Experts of a small language model.
Size: 12 layers, width 320, vocabulary 32000, 42.7M parameters.
Training: a variant of Adam for the experts, 254M tokens.
Below are experts of layer 3 (counted from 0) of a mixture-of-experts language model. Rows are named router (the router's row for the expert), down (a neuron's output weights, with its number) and show model dimensions 80-159. Each number is 500 + 50 x the weight over its row's rms, rounded and kept within 0 to 999. Numbers have three digits each.
Before each expert's rows: "raises" lists some tokens whose logits its average output raises strongly, later layers aside; "comes before" lists some tokens at least twice as common just after its tokens as in all text. This comes from a sample of Wikipedia text that the model never trained on. Tokens count by the router's weight.

# expert 11
raises: " the", " a", " ", " an"
comes before: " the", " a", " his", " —", " their", " its"
router:478485570486473562475520470557440466579500464583503524485412532588564457532448564434488479613529518515496435593444577588549610590540497458502463417489551527565472496525563411578414598470491508473512518547494492562531416551532470529451415568
down0:409543538468562478393499570488489525501571517509541439550498459521496497519499502456457549439536546478484533480504508469505430446424517535540568544509469530449535424550517469450431492462472620559527501513474588524532512592537553520526486472
down1:468466506507457509439377514530516505601549490463476401547463520496521450535618508461462451462379442518568528542554497549549547442448487455504615561496512533499498598467435491519541489506543576457516430485508490468581437493602454502412488515
down2:452417456528572384513516504524532443538501455453445481578537520529570559509508558489450510434568562495479463464516514555444561528441485440531587480469507499593537475430449439548526452517474530536387514393473543528509511530684563533448434469
down3:492516525435575464508519551454476506516441514613482455505414533502490481509495526510419552501448598392501456527454469425516478503517461559484562575427420507566507531483437442490485534493479504553549515498535443585508519514488491511522453438
down4:451405441467475462557600527509493434577481516493510614503546453497432541497515539447528475455488526494426576461432486460553521482443568509439541548538536545507452505518513538474484499583511569445382505415471412598488496449484558555517494417
down5:422480565538470423581450472492533511488530497566503499442536559456569472471535563573476496526452477487550503368470472445491463483490536500481489541518496551528533510433534515488517499567491534472554527435441488506515480485497448423554451447
down6:411496481569427517507475427529536448549530459537476477485620492529473448465503458512543504563506440540501465453481457536490466567503479458462410456440544501527478463415525516494516500560442535489405506527500481490549498558522476521472507404
down7:523488438477448489491464515549529469554536441517553521557511482587524453485624488475503417506386392572575581522494500522547559395333488549448556448493527536539487465432539529495551508484574577439528457543515495493480486558592485480416457551
down8:589458487488541575434439544579543480549539550478461477489509511567424452584515519466503494542468582462413496540598519367462485437483445463535620449529490483485450528570555567468479543567454542619481528514520534502483543505536496549469405603
down9:412545467558365436485445439515498477514491565498448532550510517534473493434531551454579494526323436462491497494471505501572491471522485393544527457484525469531470558552463483535521434552412520520441563465454427470525533487405497573484498489
down10:481482471466469473564484576501491434490485550429517482484492519498444451442499561524523403581467567453464522500508520404464534550549504563494513532505475523552548500410584533559419518479393557502418537518591510566458510628552504476574504401
down11:583467450423515491523461495563587475451564533428535551554496459522449548542545459529564499434582446473439496445374475389436525511403545474542471527481554490580464525466448507418530440529539587548499418466486597538572446408524566475422438469
down12:444500475479454564554457497492499399528519413539403494549509548474500456459490491415463554540517514522439485492438545465582454410474546571471484510419428476540493466529500572627543444481495533608444551460496500578522530576412419447490516518
down13:489492494496505529483369538611519528516552498535477443504553495517588510533528456458496504523518557586514469528486498388488467468420497512558505486498533532513454426469559503412479454586391570572582461591510538404591456629506486506483475519
down14:587457491451448446483481528489485559480479601505477494525528550466557540475524443495487459402544428548487487521525497468510495540515563478603512490502497503485512512454468375450522558506522383498502472546464459504624444450430472519511550519
down15:440480536512564522503505512518494420513532556515584370512459465554476504438556587483454529560449537522496472487489548476522503540479491490529578582554526500492436467465551432444403550511530567457477520502560577528669498600630482463437533532
down16:428452445529472489479443579462526506549446526521507455504451499483519569508536399472474514538447561447532435516516492480531494551421477468494529452540487481490474416535507557477472533532532579465466449556540471512515446613392478565535420430
down17:524526550528516549474475514533471461528511529493502523424536426421484579491560547467471490579484435455522537488456500507558496494520547506548494492436547576542582497560439474580448531554466490469445465390544494506456457518389467540559478462
down18:466605442496575494476447489540497545426515507555524499452533500536477554484439502543511522467470569535462412592495489573440465510553537463438508432538448507565425523463423520483502468529534504386485486541629568515501569484468561583515501511
down19:467465538498416494511414550440515535489469537448509444462477529522468509429648510450490507619494591438463472486528494484550519460521540532502526479641517465463549503521477491481468542534492610457439470521553506542581437551392529623514478403
down20:505546464491555489517450501524485408528523552536521528502554524570519490493528454502457415503454537478493561507521519437613522466445552544487574484455449570544470513482442537516453477513554621491517462506548448539432507566528449490495386547
down21:521465517474450528531417522530596500597517553484453538523476492439523573397490480484585537560441521419501412504421466401514519457499450526543489514375524480564414535536557474526576498539420505596449535481463536533538522591566512546535471470
down22:479402480482476479472523414476571407506453541388533473522512430554478546470574583543533448442483454478511485422399516529572553493356467543471507577462554524497439559531500594481584483576442571477494494445479466589598458472551526599461501357
down23:497462424468517527536541439548490496473347551482383545542468533499479527430567527534519467532499539494476494473450506449606502514409577545489499405438546403445493657509407507514545515544369490563497491385557481541488459547460424554609511466
down24:518480448450544480525421536547534534526525460464492502544495588543528419522495453567612454599390454497495523481572527471567464431453442410548446505513518407577562481508418497538520494519495436608445491436452593511509516515489463465417462549
down25:508519516542519487468464536514491566480440493474507504490595470464444518402574484440460451580430465565457570444542434429500426543479483465517526497566491565527596428531544522510499533467469465471460510431545444606544480495456504509514557472
down26:511576531472424445455490428435534569554456503483505485537548499567470539394494421452455593494470496564485425517517438380485456468535486485441441490555468483502475535482570464494535586545456531503437503535508550526574465569496574500372509510
down27:483499490519543466514521461527494472544517572369566523511511499547452441565512534515439493460461549488514522488408522491572601483514490601539457505498599396474502451543453438433468515510547522441507473466563585586445463498607527457511432628
down28:518491505471573409453545413423509467479499421470549533564540455566548530498490446551511538433506577438538447495444535563557599548414548540477466502469479615491530435439442429553417477442504443477424368486555444517445530407601499431452493592
down29:464496468556542486515630495580498547588552498528489564506540468422536547628500458500478466435443477487495542480512525535537485564406466466549439549485421489512558550475453497531456491529563461513456581417371497527486545443474500463542535452
down30:524400441537565479592481509505580442473453593402521492485496492494517439443506420485528529506491505557465453497546498522521576492417499538474486542469538513578550477494473512461528592504417472525538497436569483465524406443633493504499392495
down31:431418451492539532514436512522526411540500576504434450487465501518512501457521495463581470521464529484462439499512556527565501585460465524522562420470424522531437483559626567454575487516394546439498512469484498506567526595590538583446463503
down32:492532539575493479400483522542478447470563559462509476455494557453539539555453591487564522402556512488523597422577451536449564493485456508489502491479519533477483481502582471488601557511544482571619494552419503543429513505477454438417505555
down33:506556444524485515424450526530526452551416521445540416549527574546545495560455420465522525547541636530481467513528452461470594623519578514534534461455600509526510544478457563484648443527507498509431511502557538462445378484511485477438489504
down34:538505385482427584525549631446467507493504515476597484542474428487464515402497563492489501537506452499532471529492509535468445406561511489458530502466552469569525503483520397522546625526486563566562502518447510460603469505556534420474511445
down35:435448456531478418473507516494584558511500500479501489472519494564478542488505497463425565423531417487497524476584513531563527536507587461490425549523547514509439535497478508515419632496410410565404486436372514507558517485466509437506546428
down36:468516485546484502536468420544452528556486552541482499466535459495495438481569505459492572441490370556443560461455464554623405540463518476510442452406487508587539523516579500549554481491400513580464492398485442556516460550408457493494504392
down37:551386515524473565501513535612418452452547541526569557458489423476592505642482505499525500451483501560507506477575551567469527486419586497533516472520549521512534594422513507432583497568462539487542444455431457395385534553458513464527409558
down38:527540497450514459517457517428533516462400477574543513465498456493525403478526425488554437543448563441400428562518484464507455416564445550448467538409383474567553478494573562446528461566390521558552472504509498455414536608470474480457492522
down39:508480483467526450485463436530468505466484427451518452451511467503499530608501457533539546471349504519460450500611483606552422463475524554506409476495387534517481567416438499514441462539572426444471505492554430466437435453399439455448454478
down40:511588546482547510550463553427507428490534480440480416495499507392508589468601596501548493586475591552530541484475483547606491488499520533533504541488435540485468465494555502529497496418581427509507571468497527531549480555450459502501564464
down41:454460481451557538511444589588596431594513474502480504463533510470436503443549462494558462599481553529508494431559516497555418485438448455463521497519484545531435451478577572446447515562510511463475495502543479487455451578641465478428511522
down42:480428438546504501540559564468533524562445411426539429487495535476495486543559560504521543468355493485558461435541515446553531432434522503525419489581493506551479555614531490486457522539568410494414487415520517499512460515523472498460492431
down43:504493469539559467445461508543445515466497483453457516516480526503482502523519404442543551441437422575477437484489548542523574513542502513489462564498462475441508523556468556501469426519520451568459533416447507418434545464384497440613540499
down44:517515485527448433550463465468548488497428546550483546522449487485464448497529443436507474612483565476442461522482474377481436577528489548576527549471471478476562497569640570485525459515477591567511482460534522546456487661455444528535519455
down45:491577557630505449465489413472562472558441506497576553470466386553477546503484504558544486591517455493511531482534460553449552489512503588406485432519491489484439431512539493565484515485610537416431513549527465584445446410595528534483505565
down46:498545482479454435419467556483508533521463499490478470514508454466461553488609491493417514589469458471468455558573495520552493556370488509555525442528477502491587575539471457482487518503538604479487503463484544527613407508355486550470519385
down47:490496504509558513418492539502492485496527526505458388506479536572548550433460455532550473520504657563482582487627523512457493552512532579505570447526457509476514477489496577463545549487541545441458583513493538491368484527550543454590554530
down48:467462552420400474584530531559509533481493521566474520507510515476566479457493444442581527451456454548467449465587439482539461535449501557531541480451453515472464523503472467558505562555507540540509529454454518460534486558577469356420433518
down49:556505499403496443512401496535440440524456419499489479494555557511578479485556559481481431461489451518481558487381605492522508449496436441455501568409495506476556477496476463448520518519434480551515517412579544526428529547488494454479479485
down50:474541492435540508520483527484569437430476398532457501523522535478625497429519522456499432509420555474487435550442491387454471486563435512436514536392396493553444435488631438452515495436414556550520525504469467481527583639449536484453541437
down51:510511548504497490468574456617483475433498366665507487467561470527438415431533477473509527493564382545406451486457501517540479501487521562534486501461457571514508540464427469444426459375406499486512534432505547554528545540401436473541539509
down52:449530599549540379547469496450480506492479526459467478457524549444439559458559431464574463459419485411541556503548394437483505570514520459546484542480424525489557477501535521564553488522438457488508418519424526586471492498499448572603550541
down53:514493497418495380566507557471474455584442524601513553445473521532463468499500448512519466534512494512458532558419526424518533534500524499513554459369429534553503538463540575528535447488493619541462489545530518488446500580449441522589476483

# expert 14
raises: " the", " by", " as", " in", " a"
comes before: " to", " in", " the", " by", " a", " on"
router:437475517549420463617497477543521558504633429484453543521545490536503463499584461492515562503580450438502611479446467459607555467412509428512468397414521538517543500508478489524543528514504528519514470405432484555539544490495481497505560553
down3:446422465503507527485520576487470505437463531536356527568393489480457499462530528564462465599587489472463557418472539517517474548576455555628471562420410574453497513489462581511541494427427629401462538486435507415521541535487421506619507481
down4:480387472472541461437438582558482416401531495539565530487575520497551547491450550475503556455570548450561441544487477548527500523480460427480478607527503456444589431528534517517520486518461616499481517537436526446465489640480487466510508511
down5:532528422476552446512517529510469506441540644440521502526469403431469572617571484504453535489439533434446531403588487485461456510536466459524487521542524589384595535530526493507491494478512441402382467504466552461533476473514519508619570518
down6:520390555526521527473458513538588504467500500455503522476611546484463491519441474511499571470467511416467538479478464506488539512452505438559566564545491517407485491472462527446569443441494524536561588498475536497470528484491542540472488503
down7:511462517609503551539459450597520501569508537491438482490505469483416506530461362493455539553488467468484492403393453464518488554423533476543445550495554441475487502502431515535526451414490514571528474406403515512541493426463476521451511499
down8:463464469561529527496425437523583504554441620560521465515477471448428552562518500450532510496503553519553425373482431417443603452372509457494500363497549403458440453523438572456494474462554384601491564481445515510564484449444474465520430449
down9:574469457524515508553509495472428483471510596499464409541518504572483470454494431538503452497424560449537467495486593535561463423512499480538641457520599516525547484595397472426535490543488585578496520472466519501361543448479534559437491499
down10:546466520491524477553569541422429501527481400508587486376477481470471553496454508529460508503512530515558485596517456477545419504486472496475502460451493575534474508428634472541541520453421513433506497562527536559445445511529510537505591422
down11:506505431524344465532524526538514427588496467526449490553480474473531495472577445462531450558502511513459463507570500455457469540490528399597563551503465475472517516563562471486496532499528457468513595466415520442525492538368462504539469423
down12:533432546492591513544543546502533482518605519482581375456543547485438464411543480489485560402437501538455499513454489500559433449490479523487454399499478527458557466412507478538447491562434543574534523497513505540438548536582421578416531556
down13:458558420535482466553436421544554523527436667414487543500437403506490576422446409561460513420493479496422501352549434474483532498435512466533483569470540572560406474458498466522453504455468492524563446504412461541572500507553439511460451544
down14:540436508518503427460461462501530493517388493500284372535583480533479510383471560536545515576545465468526532425472520573473447504509463467500487529528509513484414585501539514482508497410469505600501495517494503491480454523411510491462477430
down15:450591385484443424512491520467511477496466575477449479545498526541509517477512470533530523520435471428448528479539475524520580581420535487464491532538472537512536496544445504564534516459515496459461553517408556503512544554512462605447472466
down16:524481508494502510449570506518480517434378480445577434445444488509492501458441470507467496515410499560549533533520477517467522582560522636477518475674478530476545468472446573509479499470487484493516559557610392508504527467522604552484574501
down17:523390438468512484532357444527525554435385524469469521569421573508431473524453454422478409514542645411498579419554458476436504564477485510539470581483567508564497483541475485471524527492550499583448488494434492516547492570423526510595474475
down18:491450440482562524538379555471446537564500494420456479562459472511492490463461520437429580501509487515486543495521425503480510481498499433511592459553503477522490454522572401487489448520595469563508469523388538507511478581392426535491551416
down19:641540458490501522532567477513507473395502462499486467516485520487505485493496469564612507507571487458450588527476435501430471521473431502561582491539517464505429457453586547551439450466382476455481468616517520472538550553465591608474556602
down20:535475442548477471564372451521550565516555564478449474501460480520434478494458450501456490601511525561492479477404427515498434566443534411544485553486527490572492488500460527528481560468419480639517530461381508566469434421439464545458592468
down21:411434460454492556532550466477518436516452599496441501528512485471567513542664568496515487508512506548465491414550478486523519596454522413482458508588606434520532491523463502587513436515529485465444415486447520526620469508502414526522599543
down22:403432468463523516564403551563521547490465454431410514497558514445504475493500433458408518550492435492486507529506555416578462503518496457449448449591437500484488440541461600543569532425503516540432524486442557534563551518448502526501627474
down23:468465549544469565525418514451406512595451421552525543392487503515425493428562513386487351465496470496503501556494507543460554589542467536474529528491382524510463544436487539468429414446440517563452523480576430519485526367494500453447452567
down24:569524486535492441564621533536500541490494429486566480464498441555584582394456518452533564420522381438568562518547576550491512400475503558422428520580508513438573531485515471467473510482547526381487493563516499417451496429564523484449516536
down25:519447478487486428492496513525469586440616541524509522544508524422553539577584400560400563443461508450424515515434508369482513516488462542567587495484461546398442561477475530488463560493496435497401530469540551485652540477354553531578585559
down26:450521445454485468466396484543540466510541516454338425608520534575484444521497499401510501622490502545533467463509493449576448441521512506563423521511455552497538485488531379520537548464484439502441556427468507464519473500362430428489563467
down27:390525534617559487460538517493481535466360473472522429463489502566409591526553436503413465409494569454450541533393448491499480581482487548481477531442487537514558489468469555490477492517461425554467459468563498423497448449439506555458510444
down28:449491525460458468565417484553458438461514519463358548548521554453613536454576484473443521494475447506455496480515474506488428470475505473496476474512523522483521461555470500564560539604567487518392495490466561586600543550459416489526565433
down29:503485505508468478547481579507463513505428555539466436516550493450520516440601488428527469540527496517439586473522445488555484556439485383544470514469508541406553567461551510555458444498494478530554487498500398572525457491413408437563395490
down30:534517567497529436479505469482496467546425554433613427453494485501369545499466511442516502439543567465451492484471430491520552479562617479519564590549452522529519439515455490508453488464442549450400499544642582587464486507492508516421527535
down31:510580482480503504432499594453507448473525498462530522443508572475463484453478551486563442564492511435451569496484472545415459597487516492564547526406457444497516579488583419472450334486376487439562472538449471653472472532580533508458515479
down32:524498508507428556457532498495464488422454480613629512566627584482533403522415596421558534500497521566510416565573462489516442528482512492612526449566502445541522591529551534410505413557493481427489505512566436460520454526532464468496472536
down33:454391450556537483510414473549504568492519523445447438503499529501479487541597530430501501502544496514635541422458508562513514510420537473479432460474527483544464490574467602450472495401550467580447528429445534562569514504382519460467536472
down34:500551527515484491535529501550478505386525525466561479520644537508487531421393398510516670504411511460432467504504493546551498537484535467480463511460492499443590493406533533514547483554494537502474461490502502455378355519461498487477413515
down35:513483465566573460583471539585528455495555577497402540492498594469544549495536393482510549489473528454492418529399470486560532526489514448505415484431570536508500423462488605507449576529459487551470522364392596563484535423495539467558468471
down36:564621475491431389551428537506492497498498485467597477450539540501507454462539464465497524454437490410496584504442485495432518449465460468537445611469524560487523553452482364491504353517435519414493511505530514582484579575514492563362565540
down37:419458507540537506491490462511499554542465449437481479577495552497499474463548455456579461460506454474554517486366370404566473573491562469510589422556568514409637481488433513559502528439442422545415512479519516522599480437434397536455508574
down38:490484425541468488502610513477514444529385459517536509499590519506567547540619503507628560469523482632529434531568507483551552537361453536453521397449462548476519535511561590442461421517529474503454501425540529462457465436425501408486478460
down39:446440572489509555523503473542461526485479420519510500456547530456465559421492503489521553573523469594614495502529546530522406413524435520500507498457440488417482562395520464457515417567506488576550539558504505371512565506538462503531464607
down40:544480565419480481471439530475451503404403545460524446615454560528504435488500492488585536482448536489385567505447485538449469539539496463498578444486437494490552548470496486495532490491501450477457513538536591521427504503501549464540484506
down41:518439484510528523584410446559488497540445566500442441509475535455439456473473475454497514516556496569576514451486505553479395487487438429577509548477534572491481506455460560513554494469439565487485442466452531472496464451457502488439563515
down42:430454545486500501529465467480456477494396608459524525546529524374489474400456464536468525458451549521373541518451492490461558572441429454463532469513531541496487412550603480506505412453582526537486517531520427473504524557415561472629473463
down43:465472434503559545493503499530491425370509530470434517497408615449463427544552443485494477508457431509455402467452478401534519597480578512510516479379498464525624511465501488487595573477518484528404496591407539478606538498485474541565512440
down44:459472463529490563575447489530539485564563574455504500482426412508465568421460484535482516520450562523458492378515538541474470457463447474499555468479474566572521528412411491545473572497394523509534473512477433610503498434516524437484410532
down45:509522502509531530448408488572511516467522463411413465546520536455446524514464536503516573457521526516494421437456450477501463484525517481431474523462573470538378407464573457521577524575535528562435441459524523425565465566342504563527456465
down46:498447434484474521469415567494479548450449447403469599476454577465511536477451562481467584489467563481492510382470488518507540491530548583505533533511523504541467431518487493556545528454512588519517458552471490406597442574386484511579509388
down47:452443586401461578487521504541464536431490532491519433501494564488578433460453524559482534461449471497485526492457331451460503488453533445441473413483449461475516566354390516644485433530484497583493497528445493524550484565447510547433569520
down48:506437492477423531491461467534562529494503491464363569538574559439501472512503519495499473582588466567525485398547527512529481527503472398542538442489578557555476494542516507565510567421484485568480531432403544463547545508385525457546478420
down49:529381535491505466536437442466540520512525524579581440523441475438502538583513461613507534548568519476475453524469440512424441492539434505526365491481522553479510524474511389551507466465453431509508481494492504331549573501500563539491476531
down50:548444433542571458439414450569532424463543405573588483498589501482550518498535469471546498384540522528452524439538510452389514486574420451499510530593476523468559544514526482511514575509497455482417507462513498508506465475438512422427479453
down51:540497522441546462486500542593510386455455498507518506497592436533571557504461491527525611468563560543541491480554519520462457470497475483516485486478585581432585433521535469429426476504508477534569540509427464408506482607521442484537425566
down52:529488572672506475536448538506494535482524504559538465483542522539465449548551462456496452442482518429559491499506467526436488516476483487544579491579551521511584430523410584442415504425499537592443488486538535510436478430607526491505498479
down53:480560441524429434484569539579544404452479495389486514577461488490552476482485436551463485535496476427483570431499518505508494517508511511632566498553556532485651523461478464552511498481508477456450467501437487447463567411508539498459562510
down54:514495497498474558481471485590471502524470531495492552512566566443563489555475393514479502510525483437502511442504453434537522588468522388535504429575459471425487501539510558510525485470553466578390538495399501417678496446520505565528539506
down55:370448448536477461544513492456463546643488530612471550495540487524516478528577450485453527460514525489534463473537533458511528592434447386546507575473504462488465541489464462546493547486585520555374556382472539530585573513373486478535543426
down56:466524431549455537486472554499507488531536548510487546468536541438496489450540473443470456477465494426518552511491477553488529512480445445447547530555526518540475542535456553405532420454497506521582458417476448624557420480537562498398480599

# expert 20
raises: "\n", "z", "-", " (", "gr"
comes before: "\n", "|", " and", " but", " which", " The"
router:590556398429535561477466493420499449470454456437569549513454561613501558450441492507474499498456547563443445558452509492449513488504476484430504505504563449580529471383457468489473540455540551487584590544593421471477436533425522421571500458
down3:584469469542594474465571500394519455426506576497507386570532444368455432513442535532488480468503462543440485538506461522520549568587358533422503444596453381533448552370536507477558431546491456515404508491562568476475520501490480527486508511
down4:533480557502427486463498547483459459416492615510512541445618485496564513479449535479504522536509410456525512536483461570470493418536485444526509486477440494514522562445535613557474465475474550466439515407505470599395552525457423545559513467
down5:491469534444473510517489608540470474475570561477474487539505425490632494473424469509450577582558434523507457443483545490489532432464470517575520482465564464392550483531535479526412369512485464394488500520525507437488533490461527445570505546
down6:493501476524462499493415525397469522618492604537571524519485504549547564459475551453514495506450567581516560564493468569440503476481569579523495496551482580540410508504525478504537554491556558503403606444525552449505511427444507567481525443
down7:441507454517517529538485492550472527481545519546440485597427410490426475625484440524533516507538531534412500422518512460494506559586486530540485469419404399554421469532512533495404424472553542480527546535490653567484508488542421464504555496
down8:543525440533541525417611509502500568425483569609556610535420515599515421481529484503428433472499487525417575495573433488527547502499533542525612518494511499570441549435425475452462517459600601529486527463507498529498543417481493513552537549
down9:436466438490453473430552576549530393505476511505491482420451482521515552532357451478501511496607558588381542509514593538491436476567495479456470526517472565452415438412563562524464459535401495521464422544537522509451556606499520458457509532
down10:536511555544562504454515477541408516486479570520507421523446539528512548503452457467566485547503499418452499579471534472546462429469594548474497463449535485529530558501519481520490549442500479504507479471476606560373574490506516595556501478
down11:495560458487534573483503541468493649516603530513494542521469458619517530578533467478580467568441533549468533543515450417398470550509564582493393576491600534622505487531516497489504549603468462507523566542569383509527547509577520516545546542
down12:519439456546562495497524459426489526549504528537477494426533488493569562601470446588487441577462560487508553501612527431496480542516544578480463489475481472549502485482507555517540526415517485550434480578480591454487524503553509475408448473
down13:492560520459530426520425509567433526471529489493576474443495515447485491616429465513397560551565532545410588452512539497540436487481465414532534601518443486366519401490524494478653497451513489473525563522460508557424459466482475472463508465
down14:493494394389405530473396604436547527549537557527563489498499426539508482444522495447461447499492565482464495484550592541542554518594440501501435510462603433551460398546483558501511472491573475627493544545620482541455543504513540523473455524
down15:564520479542579565592564552590519556484488505521458497518448535455543467528481483538540465429541489417522465550445471435476442523482561467545486463537587527583494464502525439467500449546545498524486514600452506438422432515496476535562450587
down16:495510481595483451519479442480480458496576518454494472455608499490457473544508414446500452489484484545511496516446523514578452413429437412552439543499585488530514554463533585460445448497512471487440548447528537438468535465412514501423515541
down17:552478455515327467535529418497497396564490590497484545500459481539493475509517512546490490573576480479435516572542560537456506490476560587586427540435509555546466497519503493482448551476533510479516537543556520526398603432445443556493473421
down18:525498503533475547489565525496530532489469482519522572574557424602467437476579506456578512547518462576451507560500502444530502520484574548487511497452554522592508523485498508433383627515468450507478590456511545474515513442515478557500549472
down19:422470510456551518506536569469494527474507488455458517431525488608550425458545538472547508592550466497456471488552525499406514549363632451584466425479539392541516445499367522423468427470504497609569601508546538489522492505544549470482469497
down20:505524502507443403547530606440532562489466453501518537514485404491503456604534491520436492480542558491547500484449583445543541490474532530516595568494513487569528570582485448524519534593515468395487580520609501519477440443499443500455546473
down21:519563584503526537525469525564419548473511486518491581541544500574511493535533381418527465562499466556478391528425454507477434571494471400510553395512502551482543455541546460466494527446499558541452527557526531532506466455478421558461435390
down22:543558536530476512447386498475458480484473487492500517480489549434613508398476481484510417498576480490445531598419485535511491475567527459538433441527513449375549518455453520494452493503539542406492596522427502394476398515520471447515587574
down23:459480479612455467476482552655486480527560452565574467509468476507513453438497416411532511475580592480529490495516482520394520527418481473513500509561523496459444464484374468517494543597487507555466610498492454463638556492538460432466493491
down24:490495505498427538465429433578527497454466480529588521542605458533530552474529504512442532496590506558581529518446528489503526403376498637528524461505501502490509493462436499537492548449520503492430498421579471526549534515505418530616469472
down25:522492556460525543588459549611451419524535559631501528511583429451541439390438564525530535634502474587520543423510491571450497451487592464430365379407427525534482517546470495487530520552479489459556495509458482545482520459449492452540548460
down26:485465468494465409591509530481583527513535436541533486472505483479460500570405464518501580471558593595413485490478503491560471486387567559566575476441451422521494517464470533431474477565479530463539502456510477468542546487506534544452471493
down27:557439419599496557494511520523485558476422624418529512401535514484579565433532504510502458549511449454518608487557451434537546573562516523455439546566455475503536505512491521556540484516501433436474561556455558486553477536529503476479473523
down28:513491453491538513497511453450491555521374432621519543460585396549542448390425560451500567474476439563424565423557523486613575511497445537537523491514488487574499457580504521535537476493550457482454553551477540496531463519474493460523476504
down29:500496415494523536523483474507461565511538543452503447512452438478429504555432437471591533508531550513475488527489497515527520497578444518442515468533516459532482575512511499487484419529468514547444484486492557454498529569487538552470547470
down30:491466513420499472526545577432520473558552436520466487535534521471500450497523594432602534541498526441477428435581525451541538582444529459463577532485441574513465510535546484446504512547481569534501482438421449508565423430478485575509502479
down31:450464581463580432465543478531474469459644488473480487442621492496540508465492503404498463552540558444473456455483482628491525436459531478502473509569564513452451547470546480475486446456534510594549557513415523507498480483454488473420561553
down32:513493406478431624520432566437553566505425502567504442432471568558555516455533556431480490586470470539450462395564537510502548564446564477459574561470499508504493511533541504542476595477471561513534560461506445539536427546526480526497480436
down33:519491563434440444421531560486496522456501561439645620470462464489585514424497568494580600478461493509534463562509463644413421497530464539488476515525504497572430374530499479597538476411471537520414446496529437543489563374416527490426469448
down34:438523548477439469517507431481528445556510465466535470556501472513487424565458513496530596539510556459489457483581466490487552472564449577502509488513475454559500515545539452474473460544493431475421575514496543467454500525570475455462409513
down35:563456516486517543414554524495515524512466431516549552500568489536508462428555528529508483556516524526472543513496493472526482506553411503563534505494456482543458433490540538592598493452423513542469515503448542506545416506512457511498505545
down36:471543501540398501520457493449534447545505478523410504490465427510449512489454537496466466382478514465426482510466590497612478473513513582579530463517482446505483478504544485480557496378585515463420523550502509543489548490512489529419496533
down37:576521490526546590560479421485477536462502556472552534543468512351447569548658560574532527533431436430642448444559417517503532477508537539426452548529519530541345454548507561515565457508482560495451461426427498483458501518474526496434420488
down38:501519507382505394507549492499523423543586534543486527654459537490520508481488447532481501468502629515438526464492481506491496551466547421499526504486530491505500480506490493499550500497429522515532606455475458509530560518485439519326559455
down39:424477488459443527511512595489496432490460558479556520484560426517604517582537554514500458521536578558515452487474551460518446596467500531489461440476477559417410503425554608437523482482446604532461497459411474421532423523491451544503397514
down40:532531415572562461534514453449472532513486485555432492589543456496469424486494471480475478442377398473535500564513446549498483565505442472532582480526447367508447523488470462518465574512449554522467509395487547452490483474483423579542496550
down41:462435471407542521484498518495502510495517503493460406402518487446525538570493409560538594544426536543484513432487470502454573450422535606509560433447442516505536508509539546512483543507476507490568523587505515502485453509556514496442491422
down42:566550404520573483493384489428431530479424509483430465516498522552448509377435446529446527551438436463467571544500501466468495583519427491516457396530412464478469556460523604575467472447496521523447619478532538516477455510538491543533506536
down43:447492410503523506487420475459437434496530511490503436390604538521492532525378527560510470479511544472475540498522488490547495601595430571510439498539488457545506556477518437508518524519433461491402505484522501453460488529494499424414518472
down44:557500540503508547546468546571557435488509488514525518427521477478551414477569551526548514558448589473448554422475461483475425504444563458564602435495557556486590419447540573408535451540505534486573499514504434511572501520386473507498491466
down45:409534477565542520472521417615399503442455509484466443607531476495553467439505434530532431559526481508528414486511511400531560485618454404464465465524544499456566614491612515465443457536459445468532485444424502466457424507463479439464478523
down46:474536480479420461501400502443490489542463607495570542523580529549532466467567456440409563540466512543474519518492476402380496401446591538521499452485538564509494485475471478477451571501575455557536557469521512548572520444459440525453527494
down47:491588516492478431456627467469462533499569543525441522491498537512473473485489370542492435513614533490468585490492448448474495571399533516494490552543561448488431431515499456476539466521545506517559557497620525560513598367520485480420491514
down48:439418513452437491479448542502490516421565440424455406477455554492551504541458533419455436432563525507483527502485544472519501384440419551519499542540506458528503539486558495494590449442489535452559397424519468504498533568348458502498527519
down49:555519466452521497503434577523482529614566460450505459543524488524501544533469473438464524393483417473536487431493466491638456525531340512470522477589512544510463489445547521557564613491504462482445466426547581484572438442450534565460498478
down50:442499507495452487494523391530539495494520491461540466474401541415477408511536505479476520533567511511406565582497463517493459504488507576573530444415512454498463488518528444533534523486502477539441494468568452538468560521459425432476481513
down51:430533422595529481552565439507456438519489471545529478508541597569369406472476499545586465446490550507503536511591538495566450579562495380533494567535485499539454533504402395539448442572409398550450496466508543527524504547535553506518537545
down52:433598581497485453542460463510448452455469483441529461472552556438472435520500557518571529610589508479517428442474520446488507550454498563511643457445566533457442480532581501572503425527455530478570443479438454541445532513485498536498401489
down53:542471521455461334551519511473567471550457475570533481564587524479397445462520471540437539527510412522454469454495463595499515478451565445524530526392512433513450530556506502496575467464424516499524445518474548523552486473522444474451424482
down54:518418523449569550467479583553508474505596479523498433432510381528645528552450460511545491527512569559521550526509526469514509602492451590506456477466449554480481513388478552521527533499438563534585574527471555470559477464572416500486500487
down55:460542524467500564409511471595401535393414589546530530566411494490401491502487524521519507536479554499491460451559500556452544453552499443526587565498542440510467510482543503490585529493502502545446488481461503528428520494456423480506604435
down56:463504541442438383513463463436503509559426558522533539525507481566490460430524484372562571476475427503430553450441477525457497487482505541475530430411477552549397487404516475508603548497461498486497538483509551488504534466550510505431452474